Weights of a small mixture-of-experts language model, trained from scratch on English Wikipedia: 4 picks a token, a sigmoid router.
Below are experts of layer 7 (counted from 0) of a mixture-of-experts language model. Rows are named router (the router's row for the expert), up (a neuron's input weights, with its number), down (a neuron's output weights, with its number) and show model dimensions 0-255. Each number is 128 + 32 x the weight over its row's rms, rounded and kept within 0 to 255. Numbers have three digits each.
After each expert's rows: a language model's description of what the expert responds to; "raises" lists some tokens whose logits its average output raises strongly, later layers aside. This comes from a sample of Wikipedia text that the model never trained on.

# expert 51
router:130151086142119118144059171123066183127104154134116158125140094142082107173154141143171171125122098168193156084091110126123192111163155125137132155151141131126128058129134141048071104110098165139067130110169142165136201133117145153130130061170139117186057143104129164161123166087089150125132115021118136119045169106139077124116113107122141060129176129120157127137117151137115149132114135117141137138138078174121117174126144138154107097214151121123053159112211146156129153121124087118130154120045072121117076113152094075144141092133146139171149068154160101119097163082087116183033150196101166153127115090136080151096173135112110115150109102100105138156117084111146110123124116084125180131135175150119171163161132150141108117082146110100112129127163140145113141134122147
up0:115132090081170126101056136154117159049151126083174170151134162164090169133118150111116137173161140171115139154115173134172131123138127098121137106179128137109115052114165122117147171084115100120186136132120126139130128119120150146114091135125179119155174134181175144169079122196091141126087107100130109099097122141124137210164108083118160137120096077135127157107097187110086154149179105131133154097137123103038096096074158112108108083173159107084113160094110163177143152163150088180098161170127133165109113165080113173155184144108155147094098118101120085036136158120094089119071137120117143130128103105120110106094168093094068135143203190182079166177140079108101115154180135122105060123136089189126126099121175120128144103082083127133160134128131103162150095107069113
down0:165136144155105088124109241108086111128144133131096157095092135103123073139243060157079174079162098142118118131170111155106093115130108122068125141119136099080125155109103169128127163126107106115112121115173126142114160076095163133169131131112137126070110086085073105147153146126156117086125155140161121126139159142114095144132099104136110107154141145116143087142127129135139178131183143104150121075156083116150088087118135115120123099093107120144109027095142134192178180121140188188124080094117083108134117131119096152121118217180116150087114126131123133099167103138156167124092087080070146131073180130082125095115084118112215141143101149101117155155166109117102098143148197090156116089142096159119126157069058100093090136146124089135034130150107125135162146087124090
up1:131118148114171142146139180092100115143103176084069107091143132144133158130141114136102133109105174118172097099134123174062159161086196126170074102126168150174105085160147079087108099096101135090110132134145111116125185213142155121161159092088103094161118106183097060154118107109084107127170177117129150059075137105139168138063139152130166144114184116126100101150132106134157139116083126129101139114117115178168137142153132124151060139174102134124141144123134142192141067119157106168171128117098131112078166172136116190143127119172067127136120156111155108129096135102115082144121130178131175086167152132093121122151142109066117051116149160144153173168123093165161079174169112114162057208092133070154147143141121108069093137160136115172202062110169105113112136150111184
down1:068142173107123099158087170074182140103142103140188165156119126136132156126137150139168116171185138100150133117163127125156150174121149155110131118134126174149070124058151074172182089130093103150096166111132109232119126119105103070126103110106076086103094111174085118142155103063172130116107147091140159162119087119154159161140151158130182107099133103121164092053162168126106100113191131159129125081157095105141076132133164107076181151113181091126138115123068131056129138073186089159070135131142116156134082083076140134188139136079149124173129042124132126123116137160112144176185107120139159125154085163106112091165150063119104120148141120100177137070152087114124068104113132137156143141190124165117140081174115108117153140143166181123132101162189127109105096115147144
What it handles: List and time punctuation
raises: " ", " T", " The", " S", " H", " N"

# expert 26
router:090109111141127138175090178147095180099083120159083115133170092136107100110148145090149131091172102141120103112171142202129106125131125123165125159092140121131123119127092146143098107111094164134126190116142167126091069158166116138191151142150112103159143075149154126148121141100120164116150111168079170127116131094067045106128059092164103063086134105175133102167126155150085142156138142098106106192122129182105151105132187112106111148130181091110164153112149071160122125105096102127113134061156139124115092115148177114131146103144145088146106112119115114107108172112194095125061134230138156211179123106129141165099158116116077101114081178069079123172090114157203123155131165087108164103116141147134175153181101166174126083144098095121178163152133169120205099180125151
up0:125124108155109115128094165132133092074131165148158090127135028214105123144127134092116130059150144147081164172085119076122123108119116145139160063151120128115153119130079119086063117198137138150093169122145116135159108091161110117168171075131136138111117145134154119045149150187099100159145077132105116149143119109181081069125097117120119162136124106115082140067141100148176146177096103150198168068088068090111087155154082155153129143156136162119116123098118158189117183128204164150103168143141159126094173159118141147131102140101100140095084122143100120083169117154136148160053123159134081121148156105116090153100134131174102092165159174188145109170067109090181117114149140092144161136144153148103144113188082109139156122084163098118185153150121169118051172141109108
down0:149145104111149135106144154193134175178104133124223104135132139070097148084129123118105132058200123123095060135080121099075111089109105123123128120118119176166110174104158114166111071091140145161095134103138138128133118117123138142153152180123146110105178115120191127103094144144132082098115131210098144121156137129142121092090123121150145123115086148136115167093111189106109143137118155122148165128148122117127091120116108123131140146123124141200146174097183190121200075109117133073135158090125156121155151119158138159150135123178112157119079167122053093090108143171202123152126096209171126132086220116142178139159100120094198090091135166122243073120134067078179127101153174125102137100114139124119103145135073103167141149121154099115112175179176148118082135126119120
up1:117138149098177148127105178148054138169106077097109171100098105140123128144167120130107152174075192106078130141169099193108165123125174144116138096180191111168114119142099150137115136142081031083144119154105060160112147138117092127135147155102146083083160167106176130084121141148137122084141133210120082109082157113105149125172187110159120140044163131137139089147128117102154129150139125064131159114120149175119155109112080118162110119090099099157140125105126106122200125168094113176193115130190136109114106137132142155136123126120107093157145079169142172179047133157103155128047135122121172158118108183101172142113124098134148090168131065163092148162120071142076097140174196186132111090122136133155133087209102169101147129111162182100122121108155140151142117143147130
down1:101104166127109075138084124071126099175146102125113111102165078120060124133167161101105178114116156168071159128087130168063114122165102133144194162174105143121119161093045151106156136142126134137117075109146106096112147171135075124122130146163101148142102083130121149100082060166085140102134156087150158045137134177109139082147147082135109180103083170135112122120128145179082114112170124136149110153073117121154095120132163148098156140155164122167091126177170107131121080140114131159166121078116239104183125152115121110075131127189128173186173107103128127073122140104143131109087137113197143112161099068099145123146108077139092139134107105095144096098137135162142163163134123161122159120163051086137102131151109147083175091186113138095173110151148081163105146102046078
What it handles: Adjective endings and adjectives
raises: " ", " b", " s", " w", " f", " p"

# expert 47
router:137091078175043083175033163173133140148144142128113132118184142155077093130155164089164175099110176165177090145152109106088156120046139170129095158161118109137194081090105138123136132108103132095122150131119125150151125117118087082140133140150089143152086104162096092157101189104173123067113128140130131080114160070071106074108129136166065139170140099133161118153135150116111075129139110131066095113090160145124151154166149101102172127127185113108117130146207123109105121115080089130152163076130171118122105094184093111114140115166153076125167154131129143119103121087211111115099163163117162183125114086146129127094105104148120127071118170050103170138051092109142116148174164085079181165155159126169129128153116147092126150089099072081150148151126124159137164149120134
up1:122164186101135092085106131070140068117132063144169113137108122122153056154212145092126071115121168152126071152134154149185213112121121101071136132168163154112140173136164143122148115087128122117097098095105174083145088113097093150158082044149167120145183150127124151164136176130169179150124124140147112115161122159105112113115124081128114152145160156106141079136146107124110052107072117158161113159127173155115148100113159124118086124115174193109135164134105183072185124145102149183143132149155125121159126095149108034128122122097097121105158114165110139098085136140130111105125133075113087113143141181184094180088138122095146152171150166095188146158082114155128119146102171116076167152126152171114135089171134052133138126165150152123074154116178105140087082089054100
down1:120168114210174071143140144128154137139132147143142137106146112140115135127160123126168092086137100097118141075125097127125128067051123078174098165132134132148103102104151168135142112155149156177130151145095149054147097128154108124133126091148131080129149163094137191115169091135116108154121110112128130150136098099054090177089089143103083062088143123129106077113156161137137146167102142151082172093093175188153110169123129132118096085170155133167072085177093117125111123026128147092131126117168101130107133140167125133130172151098092159104130043112175168074157115141141094148192075115105096161109097183186127177108126123105134135102135145124104130134071111073192165125097159129066104151058111159185120135108091150055122129122139070129121117142057120069098087104172158
up2:087104098180121089132121107111094114147151061136110101203123149138119106127094119160108088122117084092115197122103097137102106125154121094112145132155152113167160142106152155093093118092102136087083155151181113109108109072166108189165126134109140097127109092148114128159114116150061088150140167121112042121170126173117120137162157126086074070096130140070161117186095112188109156118203087143176120142127179123120089185124087118147034087124146161126139134147164151189087172170199166116064132085140108160130150123169112075097099139092121137124178173104154148100053195145118157147113138148103132142114122130154100157074096109114115121147156150152107149049104119114141134208125191139132129088180120119143114111156116120140171152135175165121134087097135090116116129168206086
down2:113178124104113087106144096080129135175129104103060145073141179126067130083128138096100138106142114095100151137150089115097086162085118111136103100141102100163150093112111149128164144129104139122134131124139114160090104102136122103105138156099186103124119022128141127108184154127100070163098114118115154104162132087128106104188079115030107119140127123221154141136134171030163132140055149114136198233109073109156109107102154109142104121077201155142141075155151192203125139173137108102167175120141119093142107101119099137130092096106101141119137164164127100120131155140132050117078184175111130159133129135120103171069116122083151129088140129107143126141095088134144146072156133193113140140148140166104138111103165133130141161158193137104093147125156087167109085156162139
What it handles: US universities and places
raises: " ", " G", "-", " D", " C", ","

# expert 8
router:131114074149131055143059137196144117142142157139118105134202122102091109135190188067163194098130135145125126101106128093132153095135117087118156163153137128120136075063118115121128103121134143104102130146125138127079142153076106121189150157222078138202087089083121101155106126133145167143145152116068124075169118112080097102165080114159141041146188149161160119164105112137099130091123157128135120154157103126103143111106124113160179157094214099079096148163135109079144115130150106084097163110109090162135088122169213147120155112125155073188121147147107106143146147105119161073093133112148166173193080142189131119035135090129156099123082130098087140176110076146094158136129176105124126121141187094096138142147129146115130132155169068127121097127142129144106143120101112
up0:144149100114123138120103176168088135150118180147148139151169157138117058134190119156093186149102145116179125115113118131155117132094142127184123121144129150043163103088137202110164095118073159149092145141117088112098068089150079133116107109167137106076166109142110172193054154142149099157160110104157097099170180150124107142163136135121159120136145120153107139086128026062190082140117137092097105120113110101119081138091135161077097137143143152180113032075193107160178086095126119143081087150185177135141065115161158149142116153125184118099128142101097118124149129099124123184126157090100136098147125135142121148111082119107136113133119083146180189100173100114093124104138079062141162110069099185141143130120166157137124116161176180167136120119081119103186126157103145
down0:128112078133100092082139142164126122182092126064132128107153072145156146121110151113099111112155120133149106125118120143100099134148147132125100103100116196125092118125133144150173106061079091158201111130140112135155112125104123165082094133121162104150171168091131157176138119151121185104085152142183188162171065103127068116123129131167130206049082166118149091119142100168136063134132128104180145137146130104149038124137149154150136148157147162114087099123117083106137112108116063190125074095078100137167139067157208157108193072098165158147166126140128094136149124087134139089119117140107113148173075139068108134172116131083119141130160168165133139163161099177167120164099118152164140190115106147220148115091144174154080120141145151169172171119130172129094169065106132
up1:103139114126120086092053094096160139127162149084136144153126168108188122237171129085101132123085148093133094134100222087126138110134111171091115171154068147143135105136136114055134166112157072109088125104165105073069130166109100091186101157105112175182164147096120111164134127097148133119119118102142158133109136062123106139105139099136147088157092150200178107123103142062115167079180093189152080127132093133152088168109095109134042157138142129168111139107089154107158131108128139136137111104122151160087179145168155142044117142114141108146119098201179110101145121087068125107066117133130137171173092157130089185157156164124131106090088121125083124113149104117140143138155120079127186200133108105131127175144101115087124164124113080152112089130191116152141131128149140
down1:191113184122126143097139127182123172113130111201147133158179172102152115118072143190128124127133108167141126174120116073162105126192159122151150080171106140129100191147104142126111102139119126169127121118146128133142117114080180123120123161095131165102152100141160111149095169109132103086141126184098148090147083103048087175126185150151137105111131150155103164190133117143122054113139145124148078120160192201153102130113158108137099153148185124160135203138138111099150126170170093111122106090075091117123147151103045156120110119137152127166131164091136127118166163082130046129109170194099148108169190131116119107129108186121130151116115097126161164158092164176079141088174183098121062112124108140135125158104072142099149166112147151129121184022089146182079113110112111
What it handles: Infobox field labels
raises: " ", " c", ",", " s", " A", " a"

# expert 7
router:096134093169146133137082200108123137134119089150116153137141100075117127169172140127154123086182154120169134082150135105145141143125169121182197175172111120185143070121139120091163171135143149096083131117176156104196119179095112117151186151169111088150116105142110105148111148060168143108153138111095171113127157116150141101071141119108102157147102092130143113144121105149148121208103124096084131091087141149025144154134151091175087114165110121146110139053145114170117105053079114067191183075137103113119043066154087100181154135169180119151111107205174124105076125161117141129114139124123154135108127105146090121132142101079117055125106130058134129157118113135109135117095131102074133158103152084078172145151175117104151116138113134092175126177071124114138109149089138
up1:070177122181125110149107155121110106185152132083161101103095082140131131105143122097096126099164055106170163156104135140218128110128128142165138149096088151100146094117155120079062135142135151134173151109163132133159116126165151168149132123125163149095099143154097055087102115137159148146082160144117137155076112163110108131117090112135085189146163084105071128128132127166105139145096152034176202119143110117137201122111145116139108127150136092156159186131118124173151080083165120067131146130045099173114086084111108163116136098147093111140160113153161082070182124150128135088154113103109087126117134114123185095135144178116097097155123086117130127089133089093046157138149156099154165121122172083179141119156149072138136106139117128117066104131071142064099027065124138
down1:156164156183117137149160104074129180124140155110147142076133133115148133097052126113189096152099150110129084138092134173126135124093132148132153105172128073166103133121130129101173148136132107160091147128149149124185181110119076200063104160125137116138104164097127190128137134174025053107116161140094175098163135137164173137120160207081127180123058070186150081112134185147092132099077123118076136113156151117116105169129075149122143107081125124129088127113172134144147113109063142157156105096164150169100161080179087150095153145090231119133097122073124138147138105136151135143146115139127133130098135166117088156143169150112147098129139063137119112200199167123118093173134149163138166170133095131101088138119050122096132122112070137152159131132142086123092131124122073
up2:168174142098113154125130102133112056140170122132078132135133169090153085133145136143091146101096097174156143157100149153165106097128088158186136153135154097114136146186128106078114151105121128158055098121114123113076098084153057209131101130131184181146160133123083088168132136141080177165122134129151112100133159114169138111109143101138111113160158171089129167131087096139104126200048148126079173107190149108110144143150088197110109087135118141114159099151156112086133158100163092093134089098147155155147112177117183110138108097135141102144115164204084090066148156095135088097196114101091162193077099129130157085094123076088132101116106209166140201095104152130146100125121139147124137139135185124081102171147136150165180112140160146125098114064086088122147170095119180
down2:115150129127125079115088112140076106122131088171118135187125048208081162107183122123083155141098076126110140123145137137177125201093180167161141071091099128153086094176122067091184085118090104133144094112112105111111123152153094135102148092144161154199104181130102107116177091102147158109162072130176072144157096123201101144079067146124140077129131092171135100109118118149095121118061101149124173115128158197140124095189121135187160101149104139149127079124131087111138105151152135079141151120180122143100100149169118156150113131102088132135115100189140108105062110181158093159119165137100109099130125103155135100136098146095054175072090138150140126115138108101099106173122100138173126128198163111125080068115120137117094072082188124180155074119106124090133123107113127
What it handles: Line breaks in lists
raises: "-", "|", " ", "\n", "- L", "- P"

# expert 32
router:123119143153088100140129137088126180115110096087092096161170077110087099143131165126152149060137179128184146094164115133094227141083114125157183131150137115142163118133132109088084121077128098087095181165138128153160152100174119096121094121144095089161062105108157070114135142124137165077217121079084075132111178107134135123141106066183173096142091143134120114151155125089163078141119083100163138193143135146062148158136116125167144184184162063143105141117138104142147127104114117083108158107114128122095090076064142107133177126118140119168095113125118093121111164153141176140136123215078134163136077067127136165107127124075114147139116170078083129115117066110096139147127200100105166141125181111082133147122105141163115148161119135086179138146184145143121173207134132
up1:047140114116155124129136109158046108041160143160165108151150170131119160115145088179074090153129038142175139139108108124163145130153088166111165079160144096101107164150087104157127120162131174155131198101075120137146133115153106134136096121161083162157105100125149105111125126126094152137121153105106125132113175100140125089157088124143128116142139192129186166139129162145152145136147104103160114236168183117147172164064105087104079145133094111208143142062123102082142123119148117111171116138124146148189080183097216136077162173158195091129119091124072135063144171154099088142126148136176068103134125116126133139166116100087129153124149142120081194138133085135103105053138143165133125131149160140162084103118123159147170114113133108136126167105131129152153124200094133
down1:170142156147097144142107149142106158143108131121123118146155095122198148074108092124151147110163150111049156120105151200060208120171181065089091167113111119133144181068170135123112158134170150092098075120162125114157113144182175130129105169121086143082129140082108124132170173106098135091077088136171104133108136145094119136134118155104156116159084098139144158086082146144109112178141130098117135097187138155106133137182109207137112188098132108150114070168121123108180107133110076105138120078128135131142158168104145097120135115155041142117152186203125182076157115163097198114096069061106194075149119141079122108155150092098116126101121123138118145176100146130100127167180176131058159098176187140119123085146150104103106105177114124163148126130134127093103097098106137
up2:151155151105115138096189104133114144151160139153132153156173139126102199141109082128175092126086166127144132169132100104110136096058150137092085157157106112122130145158092144126109123071095148147111138134149204099060131161188140131142141089121119134166148063104124091076071190140106150119177103113128128111136158108149139133134157122132148096096138117157082129168196112131158134140137118103140154145114106129066110165123201071049201134127124116171108129092209076118101051106126071104133193106161160132101113187082167100161116125142103111142093170089136121092074157119129134138174129164142099169154134109135113131157103141134093136163120165207113155148107108186146114164154106170125153103095125104104125130077140118077090115153055128132068158136198131195213163093142146
down2:137116049116122098092113124140134140153105087182122077144152102113136137133116074128085116136204129136118118176139148123142071126153141129076101109194164072123129159169114041122118121115120142138123113176187058136140160079147169156207051081143152105085131145103148134093122123177159113121206132130161165128125096151134120147089187141165205100145146119153160149065129096076124183140185155160158131141139113097162111097069098205129099166066155136089154137144109181130163127115082111104159160127142148155146074099132154145128135131104115117120024124093110127143117140124116125112196142149104124108126112050149190126089063117139151113116124100159158139171136115087133132140167117178098168096119110141148114212183129158095153131103095158110185109106113137135145105123114165
What it handles: Verbs and prepositions in narrative
raises: " ", " a", " the", " s", " h", " f"

# expert 46
router:130074121098105132160116149145093084128086138135123132102118129122117122131149165114139118103155111166155124127121056146122155153143188116171136158086136103164093149095162100135148129087097166103117211143118125094107123152156120165119132091138133108128113119101117093126098084110181156097168118106068109134114178135122100134119150120136160134080120157185132110150128099165142143206082115127153083213144139144092121130080195128147149125126160155126120201101106102139157119132127136077165150141082151105129055102144216118118119068177122102155120115185098060121093155120145043106100136180093125141151108135149131159096135119121099150130087120088109146154089059095119151167192102097088147150144131085063200115121199157091127107163093048123204142220114170164139067168109144
up3:106129090157114125170112160142168067102107135164082124121123168109098141118092116121094087100178078201154176120090143136138106137100093107199125075146099142158098127138065063144157140089118170138084123102107152127106099145116087073106139142131161141143077237108104108182126129157125094147147137123135103110126121135168098124153132175158126128151114111134131144150139187060094102138160162076080032141112114096162138167147107110085129148155090145161150161171092110126158148110134074066119126159162090102161119094153116142134087086137089127166129131176122151146153100102116120098191145201137123105139032163106136193120112160090127125126125148060188117149151111187104166138150131068162161197079136150101088197123144120078144152076144117139150110168163119127145100124072148
down3:168218137083139125141085116124123168092098065132118149174118124161144165095079099120142191125124100105169111062131189138117148137140090082102093171124101123098153136143152132148105108184136054181137097153139172126127150131175122164166117131125136123194125096116159128130113146145103153087154069124161070091099118151146182112146089135161108113119133097109140154062152174192131106131115123154136134253151151149119191131186120181070075163175149145099133116122121116109074063102119152087071145112174182177116109122192116122100070132081127077127052053174145080107170139083114121134117123176118117115139142127060115122150108159115138105137116102129117129110160157112065109157134152122156153076127150106172186122087083141151148128090131127104135085095144131137105125164112125
up4:156137143146091118070168162144150149142110139104093081149162110115096134107054120134133177102156103135090125173109179092079074128133166213121087141164125128137155168100172144079125175193100151127093107146185165108145105060141099110146137148125092121101111184137124084140106176181163166098176081093122072184135121160158124150133151107133153115109081132117127154132130115125085111114168086109139096147094186113129124165119117138076148098179130086203098175105143144081154139085128114078118110111149111077158112100154118097124112152174147157202208142119066147146089146144148135156121081112118168112144118102074108096133177132117186156164092132168145126107085071080122138131134055119105091140167126135088175176128140158122109168161062090095101192140091141183164104170159151
down4:114180088191145072087156125126118155179107134124147107112111134080126158085108120124116075093141109131119110106151117143129089155155155169096107210144182157023131191058115188180163115144141161166154119147100127165123172191158100140146103095106133076087135186109103109122094139060118161118123054167165134133097175093116085123129128083128118150164073123112131111100130144091091145108100090162066125145178104086101110171104102115118161118182162150101133161137120166173129167070110113101124153113166153127129110153138164116159128137113163081163095131112112107124074094143164172144132119110182166101087168123054125080150095155128130118141183141124086154187130145123098151182185117103110166147126099171109180099086105123146132127195103124146089145069192139113171131127115194
What it handles: Articles and quantities
raises: " ", " p", " l", " m", " b", " s"

# expert 58
router:158148155083121101153136132152131148179134100150169158137181106122084098109176171126099150111155156105181121137138122177108135144097106141141121154178112118209148113069189094116117140111155127099120182202100180112161125102141122085129074098150106074128098112088115115108111118106153115087159142133090032105143130085198173101094097051147142125138117117107168114168160141129095156170102122095106116160141139162115118119109123137139170118114157065122129151126176122115157126106096122066168146106112143103109091070080195089121193134173147116101166106156141075127081090133145089147108141144145170176141062064149126177120103132108087135050102126113140143108049057077184155134101148143092167135143157138150096075170112174120079154121076119083152169120127177165130162138140182
up1:094110137135125098175144088091091102107130135226146146135135145124096051140122132133118120098157164086136139168185155138131168119153154113133102166132111142207196145146160113102080110092180144131159101158100184096121076135152119149057136098100137102147105096117194115153150199141144178114131157103163159137114155123100117158113145055063131114144127089163093125135110129125136156166161196133102144150124162165135128113126133191110116114139124148098099115062140097140140084172123133133244130166134117154138120114132111167118153147138105113143204128156225163101077149124154178108106117126155121139208111099197116112125113132106155114074170105144135152164026110146079144112115154130153101138155165126148105131063101103129135139100081115106157092165124086116178078092071140
down1:120129125109162097105138081148128135119107116109120186162153159141187159122134129166183073153191080056085139108144164113093076128121152158072142115149097091155140162115073138157142183193105083117105142157140149129166134066116125069131122165103127079106118116114123147114127139176163141173121120158115151114104087140124200150122158122087121142158128147106150129088103126096164146075123125156146094065095083119109129127093150095111129164115149127152082144203184075130151130127103131110176132125134089148142123103077083177125094135072151172113154099166172110168142115130128176143166141078134090103206112169164094139140099046135132124083118138139134077188130114171117062106072173132140079213174130148195090058118093134087171138127057151157120115110105133150195101129114127
up2:149184214133192137050092143198161172146144180149140155151115132112112092138132099114072135198136087135120118161138150138138109095109109129128111113198131123116154111126136141134129132135105178125157156131086106095142157117134107149101131136107135136109133073190180108096134121180122118120120114159116115122140108112097157123143071112129133192168145132120145138132156120127082120218129129119144117120119108140127141083153163173134109135120144159102120080116122132107176171080112096102133127095144131110109124127135133149219048136229127145115140113138147107062092130101176119128130151191115084091087117193204151154128156100147112207094156158105095067203060060155136164161073108107125151155157124137084119095093095116105093143175100034081115102175106134163104129135157177
down2:152161060130067133166117123163135152088140114148157137190145125166115097159172139138172132136104108105083120083122129213129093086135092099125092144148084136116126121090131122192195164077093118121097145129166113144156098087115109104153135087068173122100152086137100162140077156105150103101122112129073096123137138128105164123131108082146176119141132128136183166153105145142143153168071141110096137066140121130099069164133127149127141137093164146104156101165156145113150205137139171153108134123046110105090152207103156122049133098141099201162152146145143158123078098133161142116113179110159118114109130099122114117115129168182210119139103103175162156183146209180156158108082129140119169097146151130090141089078093145068181097151149136119164198088106132179082094121097073
What it handles: Verb stems after auxiliaries
raises: " ", " the", " a", " s", " b", " f"

# expert 56
router:095143138155080127134111133172122169123107110111099163132224102128086110108139176154170155092169156165193105122146114146087200177055111102134129152136130092137139104104082116097084116089120101151104156199112131149142133119139135116177088113149153092149057094122104088148118193116112177124160114092047075114099149089144111097128092075180154097163107124106112114129133116105144109181073101117133123162149150132064143164173121129150151173139143084134107149135136068173161169097104117048063117066140102118121095099129170095178133126149146132168077128144123104105145142120141152149143113180091121135127089076133194176119149172086109138122112166082081162148115080118105145123165145111070171150173165093087157129115104115144197096185133098094169149168177137131116161196149148
up1:130164153098072128092160095100136185116113151109078104127123189174127113133110093142126203083162171142170175193102071174082118148111147098127055156126135099130129133111133084132145112062138165116126183181101146109076163196127116103069075102085150106127167104155162106172161104131138144146099111111119182143083106120129146173096126156144107114124187117142118075127051123142130108144172079135136089126084135132089117167114154143136150088149147104137159161140104167119200117081082146125131134139112129107148166122166085147126146105144080149122093140178137106111114107125107122186111134196073166134142134148183196175115166150142107091092144125171127116164072126136132132127152082076084115068161207149132137094124095113118073118131170104075201164105216107105083121146117149
down1:147120098117117067147135101136074097202142145152097098143101117137165143123170108151160094139132100067131120096109125112187170062135157191117160168124123154105170169186090069089171102119106112140145121103087144140090129166144060166174188104113089116065121155133112114115087167137162155137080164104170135147119123123106102085159158120107188130090069151104128090168162128093141108065105090108083132080151070117157160173090127095164172178191163158161106099126170125170128123134178038137119101197134129164111140091158147115105126148125107146089118129109121114115096090111087146120171121081108121113125102168111111083135058047114152111127109123078120188180176119175191065116112118118171091175164124148086128132132119093112122131132097144158102167139126103158163149143090177
up2:108105132184174160086133099131143135131118153128128163119124166128082168125121134129098096143161157144147101147111111113148142102068149166163128137106132116147170236113045175126093151153082158121130122181094177107094130072136076185154141181165138080093124107129129091140133128089159137096116090098053094096094120066091141121077069149101138122162166114128118128125116175143147159095131151164100114150127142175116171108103143157166130150157165192108139101140087124131150134087098097127095099060116060100202160130147127089140162099171130145159165160120160176142142100150146145119129129144123129125142123080075078035089142049130103120158125191137069134122103117076156111204103136095126214187145129120150150180181153092186104145135108116103177148106115168094116133146126140
down2:117171128127133126109137095115194102172095054062107153191161106120098148120174099076146131211113113115154154105084156124115155109107091093107108125151158130118092115176094112115112114084184119172110160119101180115191129109187124123135091172052093142098128173149138142135144171112112167104105150068135091164108177149107141136088143102105176165140102109098110149199094146113149113135076104145149200147097130070150059177166199123157162125120087147103160146099110154053155147158067114121143158184126138120153086120104164145091142180109100161123131145121151145130071156137127147121143130125119117165109108076114175136153140165094133104155150161064156199131141224134139130120132143130175148153093066141064080094106084127107107104147112175167143131110153164154120180097125099
What it handles: Prepositions linking objects
raises: " the", " ", " their", " t", " a", " its"

# expert 41
router:156082158116112081191157146156055104076105091107142150122129133068114134152111197153094137089114122165079134117141112107132187098178152115147107131132122090134146113123134133102146127085088193089104173116147130114099138145149199095171135174123126119174117166058125119154102160121154137112205108138096179088089202128089118121160101025134087090126137126167180127153128133159144115152108155109135057153145115194104086124094159132134121128111137090080111178116105162164146103097083121130120152086120103121147126082136162089141151078156160101205097089170192103114069179115152089146077117135085129137149080137116160142163160123123079140123106148132075144135080060144161187188115151083088147152154127122072196100129133134114142133104132092096140149173133170135145106166078123
up1:091112078132105140121181237179097131092090102091132096185160140111130162143128197138139121134099119120091066148076136116154097099086075126160170129184152137151112192122090085160086112087140104095108131138109126153167143085127149066150136078097103130138097153188141113117145109054167131091155221133102147174096154106154113093149110150082118080108137175121098112127091103087085087105102106153095203156136123123070129122118137144124097154170182092137120113096145107121132112140076151184114071095121099135148121128168138148145113120153136060184096112193142138175127078136094058064106134194162138141110099146103134154140112125103200070196192107172156127126106178121187117121149110170130087136135097136114143103108115149108139195124103143150116117092157142128117140133134119
down1:161113125133106183104105144127120174057102183144095121086133136170139123113091133122103157099098147107114157101094113118103107137152166155136144157066117123063151130176140140166100129114156128101180121134125140087165169162128120135180159104131100179180109147105101136158090117117094106145109151147169146165123106166097131144129137144160145065155111070070136109108158201177088141116118124121129164165079154151158226098133093179157157150125115144139102077142132097178152118143150145092147175110147098172121130171125104164137071124111157077166135200176082098075132178134133050099110144157159155062143122161147071085136113130144146164071097128174053191143131113161161123164194110165086137130130140145072144076126133138122151038154151115183072110135124117158213119125107131
up2:159103149148173126166037138135183157106135124096156141117124181102114142088144125090149161142108143071129145177140070129146155127178210148094143112106096178096106126128092134106150127120116210198101173135102111129124141103125116139088110144096163077133119137157144083115086102110142136087139142154141140137124172130139085145089122107189111158175140128138156029158115066160134131118133118183125089130193121127117122081164148103118091129187130124112115174136118067111150108107149108143095168142129115160207054109131104147117161031121203126125133142184189087141099082082171168149113108152101150094151135075138117174133126099153142160115201090101113162103139154101157134111127155098083153139118167158124119084118122090134137118067121170080173126126148180088106079082091068
down2:114106136161124104101033126160102112152104105131178138133071092111106124079168135142110137154111099099155215102165167087129139180155129179162180108104108128151129094106117191092149089128151184189173129099112073148091147116101157170176134116115127125118090091091074109084069159128158097165134111135174077148153113091167165126121135136113072118087057167113090133146148171187191111108108171210098166096134095119110103165132087111134134152140147115075125137093095185147078113148170156149155123106091101145219152186104128110109183159100162107098094151148142166112134088141112129121186139133185123073163185113154133131154122075154131157178154178096102157122162142110117112093161148120143130119083072100106165106126138145168107082135088118152108092130076123120164095118150172
What it handles: Articles and possessives
raises: " ", " f", " s", " m", " p", " b"